Weights of a small mixture-of-experts language model, trained from scratch on English Wikipedia.
Experts: 16 experts in each of 12 layers, 240 SwiGLU neurons an expert, 1 pick a token, a softmax router.
Training: a variant of Muon for the experts, 538M tokens, 3548 steps.
Below are experts of layer 3 (counted from 0) of a mixture-of-experts language model. Rows are named router (the router's row for the expert), down (a neuron's output weights, with its number) and show model dimensions 0-255. Each number is 128 + 24 x the weight over its row's rms, rounded and kept within 0 to 255. Numbers have three digits each.
After each expert's rows: a language model's description of what the expert responds to. This comes from a sample of Wikipedia text that the model never trained on.

# expert 0
router:085102134128081109134155088126113141135163110141167157167117107109125113110123119146138156166103151119156136147133120133119118141153109082084122118112087167102082147141130103144114136144109121160154108126107071129091119163116096134111104124106125104175115211140129178152120161101158123141104135127146158124133126124111076155143117116107126166153095105152119152118140110152127119142139121154152134081139107171110121130147115136133116147108154144152119144110117097120140124161107152107092111094107150095131138118139101112126153177120149116145096130174147127151123157128087094117169164101119116115126170113133130178130133123145123131164128098087127164153129085110153121091114121151182171150144093150089177112120126132127166111127140153082137119118173100158149141105130120
down0:112149117127126106147085159114146161104171123199110119149138107066136084165107091160060119132117126148136103110068125141096162129119118081130122142117126151100129137131084174131156154162151080146159122105104150133111125152093163101123142132119163127122168146128114116141107155115116121120143099145091160169112135122119133130119143172133142140111142158162112128111140120118130156157104091128115167138123161116148136169126100116133129117148100126124109179116122090121068093123112122141093102102086122092136108093143150135157134136147159144098147157094093095069159080157088114120121126145158140117145091116127121119099144123135136117123162167158126120125152101110164133112098110096118143154124097173117131149105128147137152110153124153134125137111151152139113155098128147
down1:109137116075145114107148128053148078154140096130131117125119172099139102097152080142123138149127176117094128109128147170163152118130119108139138122095146155166119101117130126123152140151086143114126135149119141088149106132099168114145157143139108102119123145108128160103089159139160123129107114093121179131115075133149165112172113131131158079124152118096130141106149143091163141140157146146110143147182124145152171130120161133113124101145127148114118164140164108109081128114094158155122100096130155119138139135072110136158140114109126099129167132142106157175120128150153118123139095119092163114128140135158071084138169106152142116101118125147129094130108139129132096112056125119098135151102143137126122124135147089161111153137147168142102165108145142109113119109161133
Description: Noun endings and heads

# expert 5
router:162129111157090103170172148109172097106097104098118133089132148143177131166145131189136122111123120123140118132147135124122184112105150110126158129144148080141144116144130112107117125140132135115146100093105147153152092164108137152173131164164113154117078099063113084153161133155108158142132118103133161128158135098119125113165149128131129104116161128130133139119154114123158162099118128138162083135122127121155124110107145144150094191099101130121103161110123106123144114127115136083134155140119100117170119156098132122071100104118153113146119111136080112068096097116188127110147154106160109143126148164132149109133089175096173154166119132134141129078157123131102111131098097118115133143134130136137116167094163123137133118100131160138136126140124123142114139108142137
down0:138138159138123127128132130124109177129129106086139141089133143079097093122128180107098130152112135126170123160133089168165126151192100130117138111129119117185145145138135116169124114114102152148100160130142088157134105118085134124135134128134102100119140106154139094156132124139138122137138118103111126104116157118111149123136149152153105113134105121179126109169127154093158119135134142109144143125139111102099173147155110114144171094099108117082100131124146092116130121133108125157089169101084159132122125114180122128122107075134110135075134138130133092101117130079148124144104110158152101090106115162160140138130113121141087109113110069159119086087107111112103122144130097112073098167127115138107169135131144083103132176152116128126114109133093133110119136062147141
down1:098145116118152171105107135093121128125168155156136117113149079182153115123133112122139144101143133103101137145124133172174113144137127144139084110104142145095135108114145076128119151120121071110181125130106100115127124119130085106181150160147116092104147118138124125084139096117112099135134129173101102112125135124094052127133099107115092110135173159161047123125168116126122125115156093127117118138132110158122110162081115159150098112120133151138125135125097158135111123093161121143169133135150094096134117152133109135104140110152145106159098101152139113137137142085173067096101132111129126148120121082126101119135126120131107151151085149158144138156159140112142125106158162133152098152089108097114115140129097116174140153113172139161120144101144113107110129138129130
Description: Capitalized word-initial letters

# expert 2
router:149150149169178139181110088084106151143137136144152144142063130095136157130136162084129147141132080150146116085159158176163159143077169150155092113098158128160133162122119139135148108121132119161130133112121111146119124098159121111114151120155130163113105186151135131126149122110124141137164101128119094134134157154122083079143107134101142153128099090080148113108129144133151150087133157099137121156128156119157107149147130085149119158141113124132152126150111160093150115126151138125151150116096127123138198138129140131118117139172130130065139103110127126111143099122114154133110117078117144102146119126100119143153140149120115083116087113160105142154099149129141123146123106095169140117098161159122118125123119146096123140155101112118130125143136096079074132143104161
down1:129172144059147134086128114159154139095150146126155111151140131121121127125158075120179113129129108089148114101149120119134116118151117128125168126142106127124159172152120079117114088115114152115129158110124146078132131139130103136117134141133154086124158161098104103104140129107156140156131142133117147122115192121141118075133127117166105117115158111122143105116127075138159088169122132186117147113167123116173134116087139128097133131099100128086164185086101150159141112079137142173121127173109105151113154141116170122120139137118160098127160151147124138163115148132090140100109175136101099107113090129134129138172110130166118080112127116114151123138113148116106123109149150133165164108087143127148135104143130144080090150099143121143114104134134138139149105171133144
down2:104144121073083116115140118119140158092141156158113152122155102119113180114171113110150141155140153136146124122106127144113134171169150123128124087112162116116123155126118092101117099073142121077164117140136143124109124106152132123106100152152147127113106146116124145184156166163135122115116142151143196127140142082171095123163121064132104171104150110119121115106125120158104148129105147124096135137128122126141106129098127142110117140096127129081145166135083097138083137129091157101099135122139118103162138113096105090116113097117156128111136085132160103143116128147130102117107110105112089107107155100088149121167106108157154131110152170094108101086110137108139138137116164130105146128143135112146135179140130091096155125107093151065111109110134103117147098142121093
Description: Commas and prepositions

# expert 7
router:147093139149155133169100149126126102105125138125113100128142173119079108130111159107124145153133127123137152120102138115122085113073089094139091136092157098166093116116098131109134142147174111110148115163130144149124115153119132099081085146147138122138188104103137099080153125096091113162156128115122110128118134122105140121108111109159158121115126120121074109144144170149157150080127092144084111101126098119102099127117110144107090115132126120127100156106129118127092154177096118163117139109142137098163141120173117124153131141160123122110116153143178094114111182103147108134141134152125136137172131174149165150120127104158147099101086117130122153119121100161095120114104086154111098107173137111163120143117131171116139157101115137167085143087149144137093124157122122
down1:158140111117074129141110126118120052113136156163165105183099125131115103127164122125193129133132114137123155140120160134140122139164168124102090116132113153140099158095147167064114125144133142116154094168142119084102099144130086125125141115109158163121115131150101164146136088172137138147090100167130115133099117142118099107124141123183145143136152123118138134155144159103093114172165085130145120137094117127132113132146104132127115135150117112108153118117124129109108124161107118160132101147142152160144148120117110168159122104111116175110108151118134085131102140138110117163116144104135155144139150139130149127166157133121116116138102138126094147138145145164096060131120149130169142079106126133112135156134158123122092121083135111114140136126160138210083119113175141
down2:144158139127145135111108129136111164177150127135120124116134126124106161110098135155110097129111146153129134148115138110148147139113170119088106167101122137170105102166118125158106174177136117174148106129128070159108101099115134135106130166093123156082184133099120158134106125093136125114113175159133095124145144164133186130131124152123152141103135102126113143108143137086130140115128090154135125124136139124141135171146161122139131112136086126134126122109106093160123112115107112143143098117135139082130161088097144162139154143101138140134119064136151099163107139139107110130149187135108122150164127153152128135098133158112121151141118113121158103122124160196136142163147112163099120162125162126133156128137089128154125155103062100132189106112083113119169104155162110
Description: Consonant pieces mid-word

# expert 11
router:145135098143096161138101163161113128114132103077108130102196105131129150119109151167171119131127149141115090133119115118122126104119104106162167141087143090087112136136118097095172095117156114113112082132151144112135101083122128147133134119154135149156121133081110094154084136110192112099132142105075146141105128153130077123067154131131144144116180123099129125144101183131105103163160162127103117154091094156115119144110140118104151080124116123106143115119108108058116113133150164127119143118090099149119138108089150107126135153108200106127128148130150160101137119124129164119106108130108095120133125112143128142098122107131146139124150166133140151103085154117145129140162145118155133151131159163166097132148116085122110134122097120135113124165141135125141106124145108
down0:090099090125094123134134130123116112124152088159150167154124131170103115125100083120151135160129154124134167147140108154128148117136106143147123143100104143130115149151151098128165140153128115130122145118129115149100113113147110125133124109088103151164104113134135123061147129159154088117191133084151102131138144140105130166106110134159111111120150086120147110138099085160122154143087129120174134098111131141108107136112146101099108138125139078105161118145137079170112115126134099156126159083129164201130132122133096181142127185138146083149132108136117127115153152124134106083113113115147121124098128051148160130158123152110156129132128100155118169142140166105172113065099129122126131125130118121161111135124126112133158123145110153128121165190158142115107130112107139
down1:140105139131127114140132160102150097095148099158126127152082137123134095109150097130097117085170118128138093079094087138166156137112162114138119126137130086097116142099099084125145111170158148116152133141115121104095100153108112175126134127103111126126113125101131131120147158125103143134133121125140153110095124128132162132120147160108156151145108110153133135124117117115092149166124101154126112117137157184122096156153117134123154143133102166099126136140128117114109139141140144112087128108102110149156114107146146128173099151124143092169104131153162132163143087105114141102086144155148131173136124113093127200090161107166146061168110111118133112165146144142185141083150113139150134133157064114090156113123145139130117139112160119128119140140122152143116166048121125
Description: Spaces and punctuation

# expert 8
router:104145129102087085103120081138101121120133164147156130152110134138141123112124143142131132135121134121116117155132140129148113130127091128082143146105068133093156123131148118180118103145079137158082144093127110138108130125163157070124155134104124126111122113134106112131118105109130114108134130136118143160146139144126158099126115147141105151116143089136117095129113098090144128140142113132115117101093171133172092112101171153112091118101161143107132117138137137116160100111149108169097088193132114114092106129102139116101124121110113129157138103073157109132149104119125153147087145155143133127134192115105162099119148158122101068096146116144171156104133146128125162098129173133094106152081147119117146108178113073084093096179133093135124122107103127086146137141122100
down0:122131142108112121132114143124121124168107131099165137180101151110097144089102138114123126125157115118156137113181125143143106143099097116125150124094157144163150099129154124099130130164147113105132175112110135086157095131143089142136082176140139112146143101130057122118125137148122126120115110096112165170112135166133094131149121100152096092117111120135104138155136128130160122104178153135162124153153134111132123127108105158131162132098118159111135094120137089183091147149128100084133159118130124177115121105134095131124131101105133104153146119112139143114118124130148121114154148147076067166138136100103139155124133123168128146164123135121070057120132144079168101120125103071151169109093133129111142191122125140163101115098138144152100160142127135117120113142106124
down1:166154129157140111125111117103106137121133148129127113119136145109120119161174105136152131096136123133123162128095083113107168145128081113086133090084168090113114120160097120091123134123131104126110150086102153132142102156127128153180154137155124119116124136168182117148099071096139131084100156143139129135119154137149168091171084101113151160118131174134141114140109161084145130153088155116151126100123075145164123110144103136143089141128148103123092140162101127175144144124133107125128154136124129110161074140137128127097148152109145108135135150118115140128137120182124115131128118129151072145110100143099148147098153126150113154093149151113163118137154137120153168121129129124181089162150130190120171133135129081144136086108125112163107155116120110160098131151114112
Description: Name syllables

# expert 14
router:166163145177087098131164143155193151155111159108096156133105144129126157122188112117145143082130167103111097147133135112091151170092089154122067128153122117135154095125098134093115119141127121169155139102149143131104171159138116140114145151146122104106119128093166130131117148146167145098122133159120143122119136104085144128115112141125121089124118147165111084145137067110142121156142125136114142140175177113135134164095119111156144116141137126122157149140128153103121157125101139098188138100138154104081176086122134159139155127120125164125142101092122144029127134121121123110122118113145141103142116115125113117126109100149122129099133102164112089167153145116112129126155103132114118153103109121102105124134135168141136119148147112123130154151123146155170127120151121
down1:140132113116106129095114120130148113108130141127140137122103143139153080147132142122104145126147133142125136135134107164149159093086134158196131148157125132140129169104129100134096153136168133080084105106089135158101062126168097162123099115087174117127106108154130142112097129191142109108102145170130125127143147137122148098109144153162116096157139145122181164122090129134121131112145161117143159164140139168145139144107162166122108118157123092105096123126176128182145128143104130129152118156067130111135147138122108126142151193161125145148064106124146141114101109155122099134102154154142144097153111133160104092140119117110093138103175074135090107142120093103136135121117149123156122130109111155151123136116106115101149160102114086161150133143118109140132125143135105
down2:137125132098160117129125149113134130122151120140132149130136149114121123136100141091101100169150111124136133135135090095140109072148144106155143150131125122109121087078144152119133169171102072118116113171132084164087142128189099117073091166130106113124122106094126106148111114128153154166103106132146112112140146173095117174125125140106156095133138118126171126133092140144167165131098079151132154127120133111115135119105197119135141151111100128144098144107152109121159136103129092130124103147097112122134161145105120131118116165123134122137113085132128171117117130162133151169112111127166096158143158078140139132126145131083123110174138106135166127124137130121156156143117179139192127171138149123093162121096115167104153143169106131117114161155099090102118132112105129
Description: Word-initial prefixes

# expert 6
router:124163163099102099097129128133143134139144139126118071126132130144082133098107112171097116100126149153080157141102117132122163129160125068135115130131128107153159133119098144141156106092126158135131162134114116136168148129156147121124113154087111093170097137154099132152111122093082135162081096141111069096123110163087141120114158127097117169124134174115110100141123139096093139127141116091172155109144174151095177138119123093139144145099136133151163117115101113166135138118163118181116118140138101127121132151128085100152072114128074110112134129123076131171144135108130100126123123165155143104113102104142144117128124126083129157121147120093122120104123166109134117127100130136125115115167112084132103137104151099141147190128137110110106142142166102124143170115131136
down0:113082126141143145169123150190121108093110152118114069108131141113108152144135115081109135136130141157129103141129165133134130127124174120108108144119159132122124161124112142177126158152154133141147110119136119104148144128117142097126149149127150126165139136089133131154147093144095102137135145150077114119151124153177132160079176147094159124127108092092119187144121126118114138111144109152131117139118113124086147097121148184087142121107104130117143161108089107135123154119141089135154130157139155163122121152113107119173149104163134180101132125161104116148092102180153137140135130144180098093141148115135092123136176140142129092119140123070142157087111164143140124125094132147112097056133172122140156094080132113144127128120124129101151138142110154100116111109154136
down1:124147112132096160112122119142116159129141124134123169138151147107134180094125133141176138129133174134126108160101120101110125125132117119103096123143094103103136118095119109130134148131135080119141123124108110109127126139151145107141131094127116062150081127110119159099165133114110112117113131136125121126157165079136143092128110105139167168129126103138146068126124154132113093164123118112133115168124095103098154149168160132155125162121171112134103089149184139147141111104109103155112164179102144103159109115127125117128161100176145159126153138163160113124098129151115133125128105124107152141156130154127088146113130134092143145130136103140140158125104137182106146085164117123125135130126174152123154151163116138062074069079112140131139188144123111180137158139158140
Description: Pronouns and subjects

# expert 9
router:098121113130109130116170108112126140116139123136175149139114095104087121145110149110107166156178105136114101098133151126093150159165154126137134122121117139129097095133147157160111125091112108105102146156146131175175102136122146108125136121107115122106106183148185145063172122153129111167155152165155144115176109150158104133120087109119146165111144126148180129123130124126116125120118130110119109142160098116147155169163107129171149167088085113057147151142124155152093100139130110157159137126153095148176127165134137104098113093134152119156126163104086174138137167109131108151175096119129122117110098146129087113148165118131150140162095093116128106113132164145102111146162137114146112140137121167109150094119104141140118140125145104099147134119145134147135123140125150
down0:119171114120155085168159103157144165150103146151109171150124128123147112142157077132119120126137138166146163150121104145145164113101125118146140134121141129129129093159145155095178122169149112139119127167136137131090142134146122108120113105149138141110144122177145174113084174105122160138136152179110130154131107164117145150121155096146146112117146131135146154109113158163140159114130173103100101157114147104130141117152109100100140138167095153114136099099140114145135158097136129147118122103142137107174156143073094147103138174096138137117131145105106149158117132153129184102099165122146170163172104185156108127104128102179129126155170105104123100128126149116126128114107116116086173132100081124122149156102097138142116113088116113113091156108124128143132110150146174
down1:166103117097099130127130115115174180078115144110110126157101134108083118093170141152107088125143059128085127112176121136170121153138092119198152105099139122170121139107085116104100116121128116086178145091125166101132109173157114131116067138135152110082121123095109160113090132078106141137122104108097121158097131117104152110152151105163124114134132122166128148084138155160152125129118143171147144125106113132137165110079093126139149080167142114174127141098112131164141124125115152101118138130126141118106121147121160156185137122137137133107105126105147138144134116134134121132087199122128123105140152130125141142142127123116148115092130127115110118102126126126100124153105150130109135098117088161163111113129134132133123147177150143146137111143124167147115141101117137
Description: Verb endings and auxiliaries

# expert 4
router:120114096138168119100116117137128186119113103214118123128114113114135132151139125140139156150083117170120157129111101131126122103148132146083169131154185105160107101110127154127170121126165142155149167147124099123181140100158164135155143130138153156084125128160111150097109086095093150133124143115156113098122124097137159156109134128141108118125164164147092143095125139137127119110090091152129145149095108189107102131110137153108119133170131151130122097133159114102147100146133137090152131112110095172090106096113160117118139110139085135092105116127085162145140094136140140114139096143136108166111099107127170113113148138133116157124117191154084113157119120133137129122161115117093111107088117116143088176086113135094130122113133134136115137156142160124095131138117096
down1:136138098106103133170109128132113122189121107071150092133143110147123110146164109126116116092167113124146065109160138121148112132129122150134141142129128170118156137104134155120130156087130137121149158134139123165135134148124121076102143146079154119151149111155093114163074099133130145125121126134126118157142132100130130115130118145133125116118166109148103121191116105142125127139131102118081109151187102165152132154128170130166118111119121127129133138120134164111116153136127136105110149147141111175145135127108132136175159142109140128148078098154150154143064119174103152176117151154124144130136081145129163154165118166159103169157095106154115112088149094154132128150140084128109112130120147152114067147118095122153159135150114152156102123109135148160106062116153130
down2:096099127140173160127118123101080148110124113117112135085147116105113134096138112154121130156119151136134130077106163132156092122147150152145115154164116161122146131129130126109121143077127077114130153116140118121131118154065170116132144109100114130136127160142144099124126178069100115138100102110178117089133123124114129156148126116159129108099129144105084123134114148145086148114122152128143133109116088133135176100113123112148115125123098109134152105087166163125103159141096174150112070113114149122133138151106123108098133107112096126178138121140147145142127133150099139130167145108138112142226099126129127131149123148140150090161142083161165135126148149155093151184106104133132148141126158084113112123113103132093109133154098129110103120144146106073113167147113144
Description: Structure and list markers

# expert 12
router:122144114150191169138092124108121099127131146175114125097138120151155154150114112106100081090146088146138154186133105112141087091123160167160162120139091148131112149120140131123133136108166157110128142125110115105119138121129123145137126121167103149137175147127158144166112107131156118146092146138189163148127148125168124132144158112106111122163118168119149148126128112153139104139077158121092157128132084166107154122120113121093137102130162096148131101127111091120105151105139110090133147156170169151125111146139111147147144108137157149173127159162172100127101143117132119144126127118088118158080108116104132148134104121133158136135156124158149085096125160109134145142104135169117126169165143092129168111159172141170106137090137120130159169148087111128127092141146099
down1:138127120111158169157117129149109136135131141135117145140072126104140126119111203092164119110096138129181130169121082116133153131116125111127105117124086103140088115153190142117106142138114093100184172117154155115131098122137133137101145110128156152083132086132121127160160132097132110134148153145109103119149118119121141131133156069149129106076109115122123149120173122147118104073112097135118117117117117158150096103169112164142158120104139138128101124108114171123148105165120144118119148101108162112172104179084121114075144095138138143122128158134162095133160145121135125109147117151146133126140151071150161141075155157125102141152111126136128124120142102173125090148097120146153146113109122127163126139085103113175094140111105151163118122159121135144127154087142134
down2:147170097142117162107140102114170116110141120114116133139161133150139121144146146100155129131145132155127120090110157100101127171097131111120141138080090119163120142117156128106161108103120152142111107106107132129174094125148146135158100123146179106131179120143195162145144136101148126169125133121174084153123147167115093126137130127118143112129123165186093145132145135117084137084183128098143123114112118133146127100115178111120122134155116156125115103126148124139128126143123123140137135137145131149111105152145126145109119119102105157150174105137097168139127101113077128104136158177129115197167151114132148111118113134160129101152101088140137116138119121177111128148146144150137095118147129115120152146134198115162125121156136105135094056138072095094140120137081125
Description: Table cell separators

# expert 3
router:130130132116102091119121133097110089159122091142121120144164124124099084126186098110115098147100133134152159142145107165126133141123118150134174150152149150130108125161135098097101150132098097101092115138173139078090160136091089144150122113119160147142131134136110183081100142128087113113119171120123089162117117127160143133147129169152132095119072080150107162124153149104103111152128131173130126117141137078133139103163123157152127132151174135104126120103154176116128143090111116149129084082146131110130090154125127172134133096139129133149113152120141100150154124139182137148091128140132145124127135172133093156149113136157118105123126132121153128148102150080151118176116152127163142087084135112111119159150135078149131134133153177087149127118103136114113104129147126
down0:142112096098125125158111116119135163152120123134141125101173130102119147093123106096127181108132146128124178121094140123090129120135119142082114121104147121113117087116138144132148148128131130095136145138154108155142123111137146144167118110089095142103128126169104101124118111159177101165103156131074174141155122102104129091133143132145119158095145112124103115143143099123104079170140117138116079157156158078126121132097130110109104110087169133088095141106102109129170117141140163135116141122104124127073127166058147192115119112113098128125103135143139120136118125118157103090100083107125114124147185110107109127145083134118150120116120100123178116096096111162138121135080142108116113174184140143118130092141102176145156144131115126101110141127154145121110139130143164
down1:160141162062138101094141136093124163131121142136129177123088157118163119123147119127099129163131137148128119188128125144116161138135160160099123140083107139089114134127136154140103113121143096146107122120127176124136114140130107134125113132132146073154150082102101093116141170115121151134093126123077114137131155112134123110134144123138151139121068124131127189123126111143118102148143098141117078124107155128135122126099164141089128127095116132133151116153140118119154097146108082165135168133111124155088146148117102119159100085114123151146132169161107148115123130147092126121094158137123087102124107080164104095122158150125149132161150121142116116151146090090124111107131125146175146150169157154139127103138132086149214173137113136129114124143117103111185135168115133
Description: Nationality/place name pieces

# expert 13
router:133151130095050123147122105131127158081105151183148122088117125125129175113128126113108100124147106091151124135137115165128184111145159153103119152132118122125133126108121130164116092111124166111115131152178161127146163126090106118131133127114145106118146102084143112160129114165185134092170101119143137117097136101111153110107141128181115103113110070085170133140141165116124113104112164130152186103130083133125124140123165159110155124141087095144125108146141110157095157128112111139128159114125100128107119129158144123114126154126148102118154113133138123150089105174130156113118112161115107110159160148118099100130144092077129107159166149082086134173138129136123131106100127141115103098129131098128144090180126141112135101119153133171133074129145118134127130153138151
down1:098115111117124132139144162095118132124120106121122131148149114086090098109089116137163127167111106163127154129106106086143108110141096150125127145127146169130133104111101109169110182164130138122108103137081114119152165108168096092122116114135129122127102176121093140111103114119117103110132137160145094104127130133182070082113121117106134125118149119131133145119092160141135121118099109114114110141104159131106118153114178192104092087126175106113128126144137126150133111133089095113124078120123126105100154127106091102131138110156151122172182152149153118119132169103128065142116104128128135146142127139097164110128078127117117156162137112152129128118116139137101132115109133155099059142131097092139115175141173101107122144106189131103148084088102121120118136107116141
down2:134102129103130156121121129141089114170063107111128147159137152154128127114153121142115178165131161122089109105101126177105113090084124119079119177156123160136140163189154149150095175149122147134122102156148103165117148109156143125137155134109132121069149130107126097171156156118155109125108097163130143095150112123108117053116134125149171138152158115156112181147166128079128127095130137149088123158147091111137118137139150124129137157157149124126146150147137128117097128109131124147114110126096155150157140132153119143094100130159116142117128155163124161087123081100121119131133134111100133167123116133130137073086170122122120140105150118154159149137155134141136175100131115123130110128184115136161102128128159169112111142154132106150129119118151159121120111110086146
Description: Numbers and dates

# expert 1
router:124117126113096142153124135113123163146145120124111119135140144168153118158135094078153074095150142112134118102112155110187074114167162105145119106124175175134167117120165147119123114168112111135099133111095139106091135088084142162092141090110113133115149127119132094137137149174153122149096125150126142126126181169124141151143151146118150110166142145134145160132095092183098093094173109144149170167090148109111098087150126145102145089147102132141102156127124132178162134117146144136116148129131146172083121114099131124181127176123093154111158103139126135108144130149120122121124114145129126179145119072116144139147142124125090139128135136088112126143144062159141150102142128089103124099096117143157101130117112114134123122107129133133095109129112123115149155141120132
down0:148110139120106164135103129119161138181102114135126137121158123152093122083102147125181164099144094144134134087131111079102126136097138178167104114128120100142110115104127117135100142116120147146116169106139130103140120096142114200099171161109105126162177112141153099139143090141112119131188074112115132134155087136101103102123152116139158154177137150151110147130136087134145083089129138151125070099167154078119152111118104110098129144092119113121158140130085122150121142133136103125121108125148134143095108090139142158126142088134137082119129145125140126148105143147143165155132115127101129166132104132130138183114101184141131132152124161130117100140141112112137131148167175153122089106128102125115136121149115159108112150105123167090141076135101134137134142121136103
down1:115118147160143113121123129127125100082157146144156150154149071121135104133156123118129099121116166106131114110113138099120115133099119118101143121132144113105109138142131123117132152077086139114145151159126080141154098096162104107080110093118126101142129125149089153100134125093119161149094102104121131134098099131125134178151120084167097134114136106113134142138108149163134086092129138120077063099134125123127090124118130089133147082096122147122138128119124127156128125142087163115115133148184130176143132138128164110144113148095112141147145151156140134154114129158109176141134147098112098181170114081150104120079126084103141134117135132145108118066106120174116116107160168160148130130137142095110106137149137101133142127132115073119120144188150149162157117079134150
Description: Vowel-led word starts

# expert 10
router:132065116104147168143144169192196082131106105138142121125132135118180114109113132123113144140119090118120094082079141118124106125115102151137128102157097124132120158121149096144134160153110116073090105133109102110167081095169138126117147099094129108122137119096132132139130147095140139130158090098176098121123097127099125164133129129088129129163104138111138132171084147106097170162138142106134149157142150104113148092125131122122101156109118128106117124166129120134154095114153123097080145112092152125105103141157126149105159076103146139122136090138137122118117148119085122125144148096129130100127169127114117135117101143134070125130114130136118181151142131144111126127148133147113172138135124162105093078134113131154138110137090113137146077112108145107089100105096110
down0:104145150125125158130122116160159107143106118115128156134119142112117114114125129130196147096145109115131118147152099097174138086140123138112138100079131110125111139156114103139133102127153099112163133153123128172092124110141143131155144081129091109131116147079136102094106128089116099129159111152126153107118153174111146175116148112115091117120105149092151192113122125192157138087135114105138136088124095150142110158176115106138140121133138119147135118125088195135141126122118107120136098110149120105110112098149124134159181098095081112117114140106103143137114165162115146111140147127153130130137139137130114093098110087136114125137111076094137139107138140102134130153120144175141100083092136112167171158102151136158105082132125153148146192106099092082124127136148139
down1:112135137170107122142095126092145130149167141153111114099112122127155115133162111143176158091149141131106136092090118117104134139145134138086089108171093084137158117141176098159140124136126180128145151131112127143077092143100158147130123147158134109120118160120130166142132110170156155142138124107146142131102096149112149055146158083148137141112131092136102139143099128157109126163125148141123105167100121158107123132159104123101144152126150149115189115111092093132151123121085149154084124137144135156125140147161121128123125103164150070126100130150125130114153164103178131088151124137160145124146128206107095113094135130152109093087108163146148138148096141144120116170136139139143117115154093096153134124129116165096117165126121100096135091128138145120159132143136140
Description: Line and sentence ends

# expert 15
router:161088119104163166080094143141098111128139129115101144111098123129106109119069138133141157139119140118124136091167118102128113126136118126134114135132108176098150167122126139132124173075133151133170112160103149132127130131141119147159104110132123104141108102108103116142126115166103121072124106093109128121103066100181121105147116094164110142086141132089145120120123135114169142171081132098107088110096143118108153139140126067121158128149129137187111130145146140145130122105108130122140072162138148153155130122148141138125115111093099093128106147146128139067110110169082138132122157113108149125067099139161098088097137145131147176124157116117151108099129104145152123163153142097129130131143147134162151124101113146127110136145102154157146147132094146148120116080101169
down0:137119083163161136148152112122160109112120169067130125082102102123120151144105126109120145137110095137120095116103150088139151135114111132126092111114129148162124138112127117132163131129125119123116119086135150133097130188089138137185149129134155134084132103102095123152158123115140125046140071101091115127103137077143123134091133143127114102125119135110108139103112075093159144120135115132129129102148084096137156132126129060144116129139087145132142175101129144152137073129121132133144161133128102132102131088117129132157106152128117092145078152118102125148176136117085123158116099101090144117158150085152137162141098103143147131100137142107086147127123103100153125120125156139129129169100139154103151116154112195142157115104143107124158115112100124107118162129138157
down1:160132154119112134139111122133127136076185148092114128164164122158134100130149109143071128139165101137137139135165139151126142156119138085137128137123131159154136102150099162102100116121178133138108157123115176158128158135125125107124171120195124092137150087124129128166131088082152146142115154171088124151145114097144095134135098127087170151101163112144133122139154163145124114151137142102130097132157122089139151166116132116112145081092100128124114143132148107133116112127129153158142128117096114135129097100122154154104149111165119125161129136108092118123128125116105164098135189136142109133132140142149115100128154141158114144119126119147114120113111083140132119139074154117068164104170174101106146144125069125115135128174177089146112108114144148085120132083135139
Description: Name and place syllables